{"n_layer": 15, "moe_layers": [1, 2, 3, 4, 5, 6, 7, 8, 9, 10, 11, 12, 13, 14], "vocab_size": 50257, "optimizer": "adam_atan2", "lr": 0.000688, "beta2": 0.98}
Below are experts of layer 10 (counted from 0) of a mixture-of-experts language model. Rows are named router (the router's row for the expert), gate (a neuron's input weights, with its number), up (a neuron's input weights, with its number), down (a neuron's output weights, with its number) and show model dimensions 256-319. Each number is 128 + 24 x the weight over its row's rms, rounded and kept within 0 to 255. Numbers have three digits each.
After each expert's rows: a language model's description of what the expert responds to. This comes from a sample of Wikipedia text that the model never trained on.

# expert 23
router:128110154120085133121146146108143150161143111119151150146104142149098116147146113139066165113115136110110158122187139130142141101131122133121139105138137147111122126096189141098177110108136146
gate0:129123162140104106092143115104137118109127153129106129128142110142086098125137132103116122116133113108108116162152121114090104104087173152096133109131124152130148148104147126142129132107113139
up0:082137135102121116139143141133114161140137132097143148136156127112062131130186140121126130151106119104110113095149153119140104108135141081108108105149119138129110104116160110087162110123101111
down0:129114131158092108131117132120139132112121134106110123096132084180079097132146139091141129109131129125119139114138123162139118117117118102100066091148123164109078145130143112149096134095117135
gate1:150120143107145122127085152154124091126129139156130135151136163105175120093117113142134163106084099201139145098154124133098149089155118114126143166141129109128104109097136116131119114145149148
up1:186117081127125128127149116106151121138141138133111086131089075134141135124160126127136124150147113126116088172081125176159116165132089130153136116125144122143091121143140122110133175137146161
down1:156109150134122122137094153091090145118111143111132146121158130157118119126085113121134131132137126123127114103105105160164123116135125113133107185100106087133119140099125128148151118131151138
gate2:154124129126124154093117151057132105159158142085129112128166113153136113107135080107158075130086129117092100116124127093101123089129094144098134120156119121146154134132140162144196154161098160
up2:103144132133121137126158114154164151155137143130118140121114134100137164123127147150125126134168158144132153128102151148165127192152163065163120131078127111139095135140138102174116129109152088
down2:124152149136171111135148143166119135122163108134187142146102146162115118119110122106164129162071130102110108149108163127132101091106131068171160107060140103087060107112169090190147144160145140
gate3:112140114152125142099082178142123106161145118130165110115088102101170143140128168124175124103147105158122118105120103160116135133156083075140105158139135111146152114133128146148121112148115158
up3:140133133081105109159124097121150134138105121130074130114158143146126144131132109127126142129107124134071117168120143055153118100135152152080125098129145142131128147160188131168103108085143081
down3:124122126128114079131148149159141112119104162144156140179120120157103135181076112152125131139148104120151105113095147115115136101109104112154145116141117083127103126081076120158130133116090120
gate4:138127148097122131090120163118112087125143119112134109097149121134122141115157097149112174141153113113130152084129111105137109054116132124105120092134115148111114172088115131136148126127181106
up4:136137104149113136116141088123149156169098136131117135155116104163192116138090139146136070136121153129158114164113125161133169165141125136143120162088108113147147118144137132184099127105131154
down4:110151142126135125145138168132093123158149128112115105104131100085146144137105078128134127153107115138151127090091116131174151104117195118131141168131140100130148076144143161104144097136118123
gate5:110133131119173143177140177155122155093136100120084149153106143179125136162131114125119154134111155107109151135158134104104142099119139123184171135092100133146100093127162127121150124145143124
up5:118111163158146146172110159206122129095128117124124126134134144125092131141150122142098169130149111146144123118135110123099113131116151098146107144093115148118101106128120106142125118147137088
down5:167146139115170116140154131118140121145101123125152135129096131143094097119095129107121129111108155175129141154110131146141132125124130111056155111082080108134143146125128086081170145117136157
gate6:100115127129169125105140108122153146066134123160090099132118122137131113127178152119098124113095115130137141149118088123139128125117138140111118148129109136143156128121109130077172112121108174
up6:135152106126098110157111094121131140127122119107142156139146112121134149144074134150153107117193124130153109105109168112086125137134129143130147114128144138157087132109122110168110159108145080
down6:145152162089113155146126139163112105117097135136123100109114122152143172150121131102144101158103107144106182121130172144090103146153151117156136143100113144099121098096131146132113119154158150
gate7:125113086104115065134134142105130109117130132113078151100116156162129134155115117116156091105143104122133137133092163108098086129132150155142122131103133144152178187136131128068142150156139151
up7:115096116119122150118163111127144136135126108108132115153143140133159115130095135095124149120106140147152094112146105141117126077163094127108155114131097081111112108134136127123088141149136119
down7:126124088135137165112115126117138092141120077146117097134119158201103095130135117134122127139143112142120083111160104140158159090125163143117175116180134155161145136128172110138150142134093122
gate8:107142153117123101106123174132121129145171142124122101117113120121165140124125133112101165120097164149122105164142107112113109104142121141121147165172119132136105166135159111117112112121159149
up8:179136159154102083105129172170152108145141157100065118112086136182149129130172119125134127135139139143158128135125094131161126137103150120136133134136111140165119105121176103123154115166140162
down8:125113106146176168096192163154173122105138093115155148160105116136119110124139130137115082111106116146168098159135110136180134095094157128101131087114141135066156116147116150120129135091123137
gate9:145126185099121120108112134157126154128148114123145145117123121115116144122086130152106142120132117145136152087145147100135126133140154140127115081123132148145115164164143131127096145119127147
up9:113120132118155118113112149153151094141137135148140146145161115126144125127163129148130117116126126178105134100146152141091108092099145130126149106129123134154099136117171138152146151165134127
down9:149117137119085086155105150133089107136112120151121132107125110131164127066085125132102117127115124108142136132133104106144107106096160117096118129156115147122150119118148145178105118135165155
What it handles: Wiki headings and markup

# expert 18
router:116166159119106102120157138119169126150127123094139159192120151149119137120176101186127156128136144120096185097149128096123159123126114151140133094150176115096107083117149171114119119141142147
gate0:108151129066089106085123099128123122104138121135095087128132095100081118135183114114140198116152149109145094103153118106099131116129108145135128143132150133144087099120120178129168101119180138
up0:121137087159172131165141123167079154139077112090150093077103135129160128110080144072119140119136111139139126142128094125086069102129141132100123140140143123160116142125117102127098143159111114
down0:100120111112128136150133141129131134135140112131161147118153145093094130139094106088132174153110118131145115065142150117122087114173123125128130097106106158126117122101133111132103125183170149
gate1:108141133122136128105148140070154105139108129113166141156123145119161106094159117092159127117145109123109160164108100120150076129119105155119100142139137122140121111154103096138142091145063191
up1:099113111153143129136130168103116111176159143138133150142121128161159139173124074117130102131166120142140157124130074132128119142107168110161154091111105177147106111138123150141136136133116127
down1:103165164112111135119112152187133121147136110112161145173115174074121100144181108149111139122169143149106119156112086123141096098117161105117135151129112098129117086116101106151153120142105103
gate2:148149139166130118137127097102193110123115100134120122136124115096106092132131134135149154142139104114068094118176108153141155128172121134103138150169153164143108107152123087140120145129098148
up2:145115101091110159129089126123108154097125149131137095123194143137122190110149131072127160138179127148166144120176088114151136127062118125114116115153089135130125135077127138191114118123160093
down2:086142120130140088154143159142154135061118074083100102092106125114086150140093111115164182107138116120136121157138123130118156102115076081140102128129120107168128123119174137136152125082138119
gate3:135136114137145131162125141142135144109114129146124107100112150158128141097150102157130117118099111131141166136107129105117147146123151143163077094181113126092128120134159119112156140128136103
up3:122174156141091133143152126087137049130111161106096153160112108105115149141130136083114116161141111116135112129134135105092107118071117122161213143096117168125141105144097090154111119114134175
down3:108108130115111153113122117153108125126109089109146116169152101140135113187139123125085165170138111106134143125136129137121153125093152144111152153146158119113156158159107108157126131089116144
gate4:110192125100077123114122104102127176117114129113152160191097129162132151111091151111131123086132143133111133159147163145105152129203149134141128115150140112168101157097151156122134134102137150
up4:114132149114129112140135101137110136107134096179138116144109143113127132106084114134103136119091124113127123165143128085140104134131087139090110112141154152138091116119118083115103119144154158
down4:131126127144116172137081129098119155138137144141102131143135088118136134130125140119163141154111104105140131103154124145157123146138146113155157122113135131105111124143108143190116164120142186
gate5:098161123128109154131156117134163163139149085108148131118156165126128137138089119122100095116158124123156157060133151142159171128126097107120117118136133103089089117087124125092161131124121166
up5:141142112138156062122135133091159109122145097118099135130137111113152163130129134110124157128128154110111134138129068152169129120102118142137171124115096121114176132125118109137157152111059126
down5:166118107118159108159146158137111130130152131133106139102137141128166090076089128128149102148143125140153119093126120126106102178083123172147132137104094122132185181111142126131121093112120099
gate6:125185129164128104148154185131114136184128087133115145132145114096158091153115120106114135112141144077086128157116148127105115091141112147137116157126161111141140140122142145124142121118144153
up6:145114145125134092111161137126106127127143190156173120160112161139155140108157136115131152118149096149161128125197137142132133090134137191083096109135155116135130106122099114118118115145155116
down6:084115119147112126143097118146111165138159116104141120182140070115137132124075102085124142130141150132124119137148110112127106137107118108136152160139132120125124087125130134141146088119123135
gate7:118147102139105099097131170117127109100107107168122126144136117120167133169166096132045107123162154129094112150108143134160134103140078151126153099116081135100110144138169091134150125099135135
up7:157128086096171129131140112141130124123115047097115114134104148152153149091099063137101125159131129143161112147122110149132151101134133074096108123132160109144155111125108101148153163113118138
down7:136103116110092101166128103126133119135145138155134126187120134172145112133124127198114184122122126168107135145101102188123139141134104114102089065082133109146112142116132115119129154080124145
gate8:177139153086107143145147112114181144110136130130118135156122133131072143118146145155143139122123145114127117085161096154118124078134116175149106131169068125134159123142122107106140108126166134
up8:143077121141110109160144171122173105133105091166105142128091148164099145122151149152137121118112137158124110113114102168131136103134123139127123122115102131113165085141109122176142155130099144
down8:127068133169144099147132144066110121132102132136138101117117111135108127101134123154164105101143132138120124130126134099133126134126117166120112107114130155132121114139116089121094151108110112
gate9:176123159077115093122179169128136133109141130136064144193144138160087125132172118145110124104073126117080141129127136155138153116096126086151100115114144103119112177149142136134118129116160138
up9:156125126124138124094152179134128153103176178152149125136177093099120147094140129122111102108139075125115104111142149117159108147119095162159112072123114115106137201114138112104095117164152096
down9:149165076106113182101144146105125136103145140118123162109163163140149122162149168117154124109145109109097139120133096132111121135078127140140173080119152110084082138100104094100084166162116120
What it handles: Place after preposition

# expert 15
router:143156130119076097114169144112125134135141097132139140145117113135121156118151116156122146125126171090102178134154191112152132132138110121137191118155151131139103133092178146102144119142127155
gate0:106165117073196145124109126138156135127134139158103138098166130182136120139172155124094150115182157159127142121148097092136154181144132129143156111147135154124138111135172099115168115130125124
up0:130090160138122152127144124124138095165090152087152147165117083103162147160161169124137125099176104135095171125143137110117139106168112138090121125115115133142140114069086167170078125101107119
down0:175136100148097101095125137086164146118091166168122159128134099165084129106149105107081141117135129144112112120152118098148140114132132086143129125113134174114087102144132115132163152135116139
gate1:127142116120125097126138148098162114127129124147106157144127127116102117145125125130128093130093142103150122139159158118106132162117123115124143132116150136105106165110138109147176105125113130
up1:119139125115151134199144137103108128106131083116156137122118144129108100152167107200115107119118162105086139156135118132149149130141117135148121130134102106140123128138121107185159095118114112
down1:139117156142123132111115119121126170158127172115135144149127138146124148085150127147105103143112091129130130105164130171148168145145118127072099126125114136121182099148141115170124126116148136
gate2:154125149151145114163132103124095112184151102154128158141120137138113112082131117145138118124147102107142099145142165118153103135116138141135118112131086080126116138109167164135103136138127146
up2:177157117119120129125103161128151107104142172126132107162157158117109171113103130153107163134132130129104181122075101091117154106135099142106149110121138135105141149149114134148129111095098147
down2:126100103136132121135131148158044160153126112096106095114120116081122142124155108123097122121133105148101130144138138125086156088143130120119113128100112146120174126107115148090117095122141108
gate3:124135117112079093137109100095129143154112115138180187094114111130165099146129137125118133172122121128142154112119152157151115127151152171111109125128109183152150117104135120126141128126129124
up3:121132146121150124128144139151150151129130109120095145101120157092135092094094109135146126163114109123141135158130127120121177165097106090169105152154119149100091114168092079104122123151149133
down3:138093072129148159104126156119135135111111132111133122120147125143116160111188140126125095148099106164139100139099156147149131093126128155155145117126134118110114151089115133099072136112098101
gate4:140129085144103125143149129137128127139096205114130167115087138091130131084156164123141064139110147119122148162112157126154129094118116106117135098120153124129132128091112138114136120109108108
up4:109127157128142155150134123119137144142099165139128123128157130146126143141132108125139139132209135128164115153124159088085126153119146131141096150149105143148140114135126160144121122105145099
down4:143082126156118138144083169136089139116121140085132108116121162135106142057164101095113103140144137107126147116123138133099131122118108112140122171102100179136139091119111148126102111127137134
gate5:154129105147135133165147114135132122115126142106168178146105126133145181084151111139102142123149116142109145105118133112164147147134119099161191074130155121121125111144124104105121132096113138
up5:135157132135137122172135116103156154144139149211146171155103117159148132101176112140109092104134136137088114096098152113121109102142128140120175111169130180147123133130122114151090132134097094
down5:133146117140140152127144123135177128169108112151118136086121159136134099109139125110132113099108163097140121119155146121128119131148163128104092107120148121141118103133107147126111166121076151
gate6:157111135120113100094118129137133099151135129161123103139136082170153094092096163097127127090165148140107127137127179089130181166157120138130134172166117133176124134126131145138127105116143077
up6:173120107074154126162122121119138121112130103111096090109134072115159089110115130129124115144114075172143115106142084136113157145142122101129108095112124103137124119152155072170124125143146165
down6:102154185140140135140125112159128083132104159130134092147137121122143160134157137123138120141139125122126111171132127074101116130102131115145107116120084087110169142117189114109125112133112153
gate7:085146119148120132148133131147138130140160149148134164107162139123159151120124138122078138082095119097101145102137161151118110138104110153113139129105133161104129105080124102096173142127114141
up7:130104134138134165105110114161140125165113106146114122085153116123153134118127126106105126130106109136121115159121167128090116124139114104117158109166100162125131114127127148113114129127121137
down7:136126112160174132113127114167120143123148121106132115098114141142127109139095132147123109138140129117151137045117095094137111148100112115086096126089140101083153156123089138090139158125102136
gate8:177155127138121096136115106123119103107116120098132138143166139129135102150089087147129154063114155144173118110133142166099156143096127151143131081107117110136112124094137139145170107141127144
up8:143114122109123077135165097067121111059094114111118148101119131171147132114144100113141130114130095138136151139159114152118100117126166107126114120102099143138135119136107091132133138119114155
down8:134108154088128122151101129149084164111089146106123106154126121114173141129108139145148095109112077118134105167107112135153132145166155117130156126099089123099124146124131142105136104143140119
gate9:107164127141076100104097127136149121113125133137112131116126127138125145123130109147143126122131126125113118159083109093067139150143129121149132088073164135106110129136163107148134099103100139
up9:111149142134139132175150098117109144131114144152084099145183144107105105128105121155100152129121172184116139129161141138141138150135129103150110090100144102143133114140146100132111122094114158
down9:090128127128124118152118106122143163114089169144174099120133126134136134133156143164143141126152129071069119138107157130107101143131115188109150106111102128081145120172146123159138122146148124
What it handles: Infobox and table scaffolding

# expert 32
router:131141167097106107097141129136164156119136114105126135172132139134129139158119077172108144098110149107116156119122136105151159107135104137117138109123139108088111115099151149085128102096121150
gate0:146133047114102130139136095138103120147143089125168096182163134123174123160129139134120145119084086098121088147135117121124114103121104156133109102119108113137124113113138141135112125103137175
up0:077144123130124095120121150102099093097154162155114106076096143117125104138081154120152145081170126176144169108125155091119098156134142109131120107120114153143111131151120113147150169122108147
down0:128153169157134168131087140108144108120089112123109163118131119100066147124135095115102131154128105084103163095103105115127127124158126106168142147112132105182130151113138152102133136104159146
gate1:160166132077151077103102123152156145130109120082089126082131126113105149034104146093096123122147187125141124138128116101126105141135119129174114056141149096133108125098110082142175106128119125
up1:114172145143087115159131158108129101140150124174159145171085124128108074130125120104132143121100118154124136162127098123121127104136127156105140169162104078149151112161099151109134113087097085
down1:143131129142165134132133135097101125133107062119117122112120067106149135079108096139133110145119104150153138128113106102134158171108058127130119125130123118105120087122147102120144138138144133
gate2:139124116099116185123149119133111213092162117113120104088115136112119156142186133142144095107104150121099105095125124121155140117133136110113149129154148139125124094150130108113105120174098127
up2:142116159115114107119120097133120139134121096124088130152144146142156094124081115133112100171179116126138156118120148113147123130119108142150137138168148105136124136136138145145164110122106139
down2:129161148121157162178158138107116132097121156102158126196147139104151143100181113140145142137143140130141133159152156130132119130127137143129126115117093137115146163109116112125158097133104123
gate3:141118136130150106123156169172109138148166124128114131133131110126120102127144142113153134106095121153153138137137135152099159048147127105141093103113117106093131160102072128129120107154151117
up3:116110161129128162117142153128115126137158121139139084115138165116156138125103113088111128101156116119155109128133121134140163103150138096150119090148120154127128135104135114119155132109191121
down3:128132127140159125109187165119104177103130132134112176121102143109126095149130117125145116091141118158129134104144135131142117091150130117126123136102122137095159142107077165139141130141120160
gate4:094160148149094125117147065120128148125086115153156122097159185148093150109138115152121115138116111106115161122125153083119083121117130174129105136133133117126152148130134097104115153105134143
up4:118128156126143114121127123128119153146124081188126173173136181148153195126114112128100169139110144111156126085138143088142129122134113129107152158135161102131138116153139107121109183124131164
down4:166123104135156143151114124123110125147107109100150155118116123122102196147134104121126201140165112173125121151102146130129142137110099103163151129100115124181172115117148123122121155125114113
gate5:130131129109124115151138133125096130107146106148121150138154149089102163115127133103134135139160119135156134155131096112161075111108132100130106131120113129100146128182118175157140069146175136
up5:145133127083135128109132141091105191135137105099110140111140114123174157159134179148109108126069174106093105134136148176116144140136122129120179127121160128122132099122130166092142105146143097
down5:117140120091151126124139066118121157097162097161097108141144139171105141110102130147110097124092136095091143174104170126141108114121142139108094113089123087137171124113117129154127152114146160
gate6:108105177140090104127138156096145111195124161090128170157129136097101137170124163085097117102170103071127118146135099102120148139169102113129128079155154140150125154082106154156149132178164137
up6:127106103128102116095116074102142122138141089128092129197143200088165103148112107132098146091111135135141084153149145141150146174135107120126091130154087106152111112171126143131139143152077156
down6:126134122097138120134124134116142100115095133133171149126141117122122136145124090159132109134165121101118105124124126127140117146125114119071124101149138116148186154133140132108156102131142163
gate7:136131154166110116118175142119140108098151095114124120123094145136117136134136096110132133118103153109142121120117093099133148153141131130146100196173164112090167126172160113107142163134139156
up7:124118126108179142171141112142109148124107139097131099109117064167139105115078097114150140127125078119138121111133094152168121099107127096103092123117128173087137104111139122138129104154142086
down7:107131071117124169106121131097125143109127150126115139147152127137091127137103121121129096137130130102129141117165143101113098149139080103137126124139140083123166122136148151143115095105146150
gate8:157110170168156105125119117115102172123099149114113158152118099096106165125123154097091116145076123116135164134135150155156112121134153113124166168155156128112131105140099114121184107141150137
up8:113117149153159111167089107102094147138091160103130155146103144115096156155114149122062129135072100133158147155114119156126157100148133097146155183160137133118114094107118137126175130127117131
down8:104091159113098148153185128114119138168159153139148143088128117098093162082156131136124157184119121114107154132138160134123118105122123150135121115105116113146112168153112134157176133163133173
gate9:157094150129153127087104127104123169142192076119122147114139103156155124141096140134134166118115150088154105117159078143185133154116114128108159102178148136135134132118127130136133132111149097
up9:148085138173135146141105171137081129129117132137110141104117097166172099122127099121137148126098072155163155157137120199188112161133135106136140127129082127113059099087138127097136168125158159
down9:118118112102149117121077132168110148117163152128112141111140162118134100127128102085178116136137146103104156130175104165104115136124137118166127136146143096104128106140077168142088101094113106
What it handles: Dates and birth years

# expert 16
router:120145158121089135086152148111128129153105130101135159160123140168113146146118112147105152127154130117113143092112146105142155089150120159127140107117166122086097102106188159115126068142146145
gate0:120112199126141115115106131153114130115082091148129131128187138122142101147089145127172147105127142144145117135117080145161120100138144092089126115113128056137129139127129120125147178117120135
up0:137127134105148113150150139116123142146116101130079100190136213159122151154166124124141103131142151133135160128127118049134169108123122091132128119127108121078131144138135143101114108099106137
down0:135172163152157100127162138122096118153097095117113112125153113142099173161113136102104162126133108167112107170117093128133118138105114087150129134153155177102132125119105099092129109108149134
gate1:101129121153115099124132118137079087165108137132113152153142111119139134121113118094161135119148104089159159122112082125160130089180114092138126088130141129117084151115085158109123166096152112
up1:106136108147094103124092110143163095123144120073131108116139110127153098134168139131125162113152151131156169146108148098100131129184112096129147109111135138180124145116135091106117139103123068
down1:150103132150121123127157137170091136118122097113119160117161135095137108115081206075118171079108121136142125139164150122145113147127102126126147151144131145145126131112149131139109132118119129
gate2:134163126156098117107136135152192144126149096145136118155134090159146137091119139102184109138122156147174141139130132152117150102122142100106135124167136149114091121149135106116185109157110094
up2:112117132118163103155157153103106093135134147144135143084147107112079115156165106124111118102097096076129090127141163139119101157166111160181150105081126103151117153138125129139150182100113146
down2:133172059160085097135149119084152096150135108101094119169114125139090117096157124147159098170108100108096135099117139104151141079146158086132141136168124171130076110115118077111168100139111123
gate3:155118139105140155153131164131144167073129141152127142136173108107149135100120077102119137143108083131135178102092137121121110150131135107127133110096079113092127153158074091149085106089138122
up3:127159142161185146156158101131116171151109126158129089126151115136118134100141133107119117110118103165120120102126103123087121129113142133128122133139099086152138101118120092141140171099073084
down3:136128121105125112124135153154157157109151088139101120157159130134136170152148116128138134093130137083152113149148166103136146153141138131181128089130141140152130113077111101149111121132131093
gate4:150130153106111114125126117126135112137144110145081115177154064126135127074136123145127146142104126136140153150135120125129126145084102146155112062129134154088141157094080089109154111098147185
up4:140125116084120074139134124116169101142163108160129099118157093151134154108194136130125135138134096125133141107129116123128156117084118152168130133075126161124097186106127063145123096117160163
down4:149125138130087090123132114115130097132134148141126120131084152113091106114094122109120161147125085203151136132125155151128147120153155132131125113173144121119090116145203105121153113150100134
gate5:094132150137137115117116156114102131085146152175097117112155126187080073132106112139163140125129168150080156140100121125115110112157164152116106097162126117109127137127132116130134101151127138
up5:086130154196111114163103111115138127102141147152145154116167122162077132086154141111114113128116104126112093122135137153122108108088149113144133093131128165090102129117115119122119114126139114
down5:106063135169150132136174131115137112092134121135121122136137122160142140150148130091138131161172116148133128128114108162144095143127143136085159128137181116157109163104169131107120109144146144
gate6:146130093165070114113113141091146127162126099145123122155104135124186162118154131136141129125104113113160117119121115074092123139144152129119111122126113169125139118125145097141148140113155129
up6:128123140101119140153099116159146124105151151137131125153138116102161116158125171112103081126120141124144114061151132128153093116081100120101142102125158138119156142117118112125116120161134166
down6:123159118134079099094103103117154126102125149146135120115101130138136142099094160140136099111140088140088102165116115142126113137105147142097144073096134134135125124123108114128113118147058159
gate7:062155132177101111171070159120133115157132124099144109155100135113126111118143147122132115130114070136170153116119106102106132106202136110137136132143078110126131128108118152157124128099143128
up7:104179131148085202142097148129129137139132151109147129153093130165132147091169139133140139138142079131173136115106120112071130092138132097140171107169101135117160124145088139151094074092160108
down7:182120174191131114115137162139091082121129156120097138115147115111126114131152133130123098103112130142114135094147087151130127116119098115090112089113146132120151144179133150133120185154140106
gate8:140119166137078138105076120112122144111131133145152118106136103124145172167139160082108123115126109103134134067095152150128114105137156122134163132117153117164128136159105136112129100114153142
up8:095116139071102161112147098140110159082112133174182151137120119166165124177147135103094153131118140107105089099120161133127095110135132118098130145122133111112172117149175166074102096115158133
down8:121113137085141121156128150107170131169153169108149084119131148120170151157107130139137109169130124094136094113144107128113144110089130120104137134116186095114112120143117113132106072107142127
gate9:168140097097149115111150129062110162118130148107083151139179097106140127129116134141140124155132113149122157141108105151164163090115130141137096105114113115108083147130155131141130114098138133
up9:129112139113105144148136119130083141108127121116136131202127143144103101143116130099135099127097138126118116161127135123094118106131139128115130129128139081128176083117120113093120109118103115
down9:108147180155119118161169134124179143159129101153164097153135158156107112119138157106115164132126106115112123125140103141124137120157145114094142133108111144144076116126102139143123112128137098
What it handles: Year and date digits

# expert 52
router:100158127113102139093157141084138162117165130119123158151140107132092151125142094148103174110129137118113161135167121133146147126110118125146163119127162114099109105093177141100127110103135134
gate16:129138142187126119171120087096169101127139152143127159152117128144155169156095158116070139123144121097105139082124166124122129122093139144149161083117149150117117116135129136092127136122097143
up16:140137115099160157160119143118086139138114114116100102116090151150101086159180140123118122111094095147134137165149102138148142160108118141132052144144114109124121134120124153118108142163136106
down16:178110169093105106084109147147129139136108128117101105098102126096129136122122145123094093125134099118123136116110144142139111136069089101142101149133143096107116103135110154086129133150089114
gate17:118160118125171117119133145104103140131145120103147131145128103142090158159093117168134156105161113086101090122137110157149122132097132115110160077115124084129132128125140094110138144110116121
up17:124142109134122114128124158156107085125119143164136146106158115148104120143117142089129134137133081134151165109112086151099133101130131114150149163131124128132064147092174171106096131096172138
down17:138100115195132119131146152093134112121122081176150118129098127114155111136187125110122113124086087128173103125093124139115119095142124110134117118126138107060162147128092148135112139149119102
gate18:131127141126112197099122138116128163130143144116120154136111083157139140141136131140130146092157145078143116103113143129120091134184145118166161166145136136108122112144111117151092134103103135
up18:144152125139124117126132107150092129116132109131104116169124101122148099086113165112101123127175124114171121109134152135104124129150118172136100116120155100147168137142090122138139141103100088
down18:161141079092141083125092110140126136130135136103100118095141166094132116125100123125128118139129139118127146144115091149104176111119104111121147129144140105116162175148112145144155134159156127
gate19:115137151139106102138131138188101148154125108057139164147165178094155168160095101166116103098148147097115081105068135145175105133146103131106127131149130150136127145131133130076164128144130140
up19:139126166177144149088138107155107149098105109091116179147125199114153140122105083101129150146105099141125099138147085130132133125121141124088147137091182137118145097136120138106160113145126167
down19:177145164110107144148139132104085137107151153124119099173130092147132132111102176111140106148128161087150110127136113161102108128104171146180105166127167130085067171144115125155151161132153098
gate20:134154139123127177099140121122078150126073098133113178120114127121098135145102139112141104170159081120135116164149123113130131094118142092160121137107138145104117171070137160084119149144176108
up20:135112120119110167120119150142127143116096115114118178104115124130128126141111169095157118128137096116131104154131091126112118113129137091169128138065143147094126125094118176109089135144139129
down20:129178091090159144103131118134114122122110159120128159112144136127092139143082112125130119129136119160135147142159113138150132126125133118123136127150139135138130155145137120093136142099141131
gate21:095143124122114144112122105159153131139112088136152128093092124138143132125156113087128163109135119111150182100115162090137173157102103130119097139062181115126134105127149156115161104126100193
up21:098072123117118130114137150150112176080134100154128151097166140102169080163128167155151119124062162135131160118162114162104129103130154084129177128153102135131114076120183104127089144104169143
down21:130131121150080107102134113163121091125117081156140144172132127086060169121160109088143158140119155126143107133106147131162119100165143160115103078102119138095107166110107112166166090127177117
gate22:140108146122125103160127159129160153139109175121169122115120091121152087126136117106154154055148137088119158149112128116109106174144102104156133151116102139123161135150132112154073137091136152
up22:110126113114154139128108120118093098133165122080124111155092138148116146162123146099102121167132122151138105120122170126143112093111142126073143146077119156112158180144106186132147098126094137
down22:090206181070111159127096130086146108107131135081115114171122089135170138127143137152119133129145142122092169112141116100111159142147119125148134153131125144151137077114118123166156123155137128
gate23:073154126138093106134131123134133127136128118079146125153137121149106108153138096126135147124091139073162133111123119126145120087145087163145150154131136084123115136116131131168174107119120111
up23:177072135101163155130139109183126082133133110091150145123118083136148145135137118143113144123116119143102071059129156139122142092126135166159110146164123140160141100095129124163132131093124116
down23:137153124088141152106113126109133144140116160115119115138141113144122113099139133184096095149105130141148151137109091114138136157122121125099154112139135145116150121138112137096180152130162103
gate24:107104161148158135140072156127118134137144153177129128158084112131105159132136115120119167135129123142133136154136135140171125104088154144112122113090115164121151079132141108108119124129155122
up24:160135126135118108125116174106136097091129134125143133129130119183121189156135090141165139129112160094126138114101160130143108143116126152143126129115134109155131112170132137121158136148092153
down24:129124105094109118084071091138087106130131132111178123072105136088144133130109063161129135143131154124142171103114096118081119118140151176109089128151120167139169149137121153138130096113116137
gate25:100135147167119120129101140119131156110154125106157141178135152160115128138158133133116152088105115100115165132109118097168143107154102109135145125137142102102118086081139112126136102132110147
up25:151116146079176136143128110154116075169123136129140109135104104115143119136106133118117130116094145146102105103095145125135105123103130169157082128123089163136123135153099156138140131108112132
down25:141150117111152144082092138131104097120102137139102141128134133149108095140100135132107104156111136144126139129131067127141116123105124148089153112166147125143178136133147141077126126135135106
What it handles: Empty table cells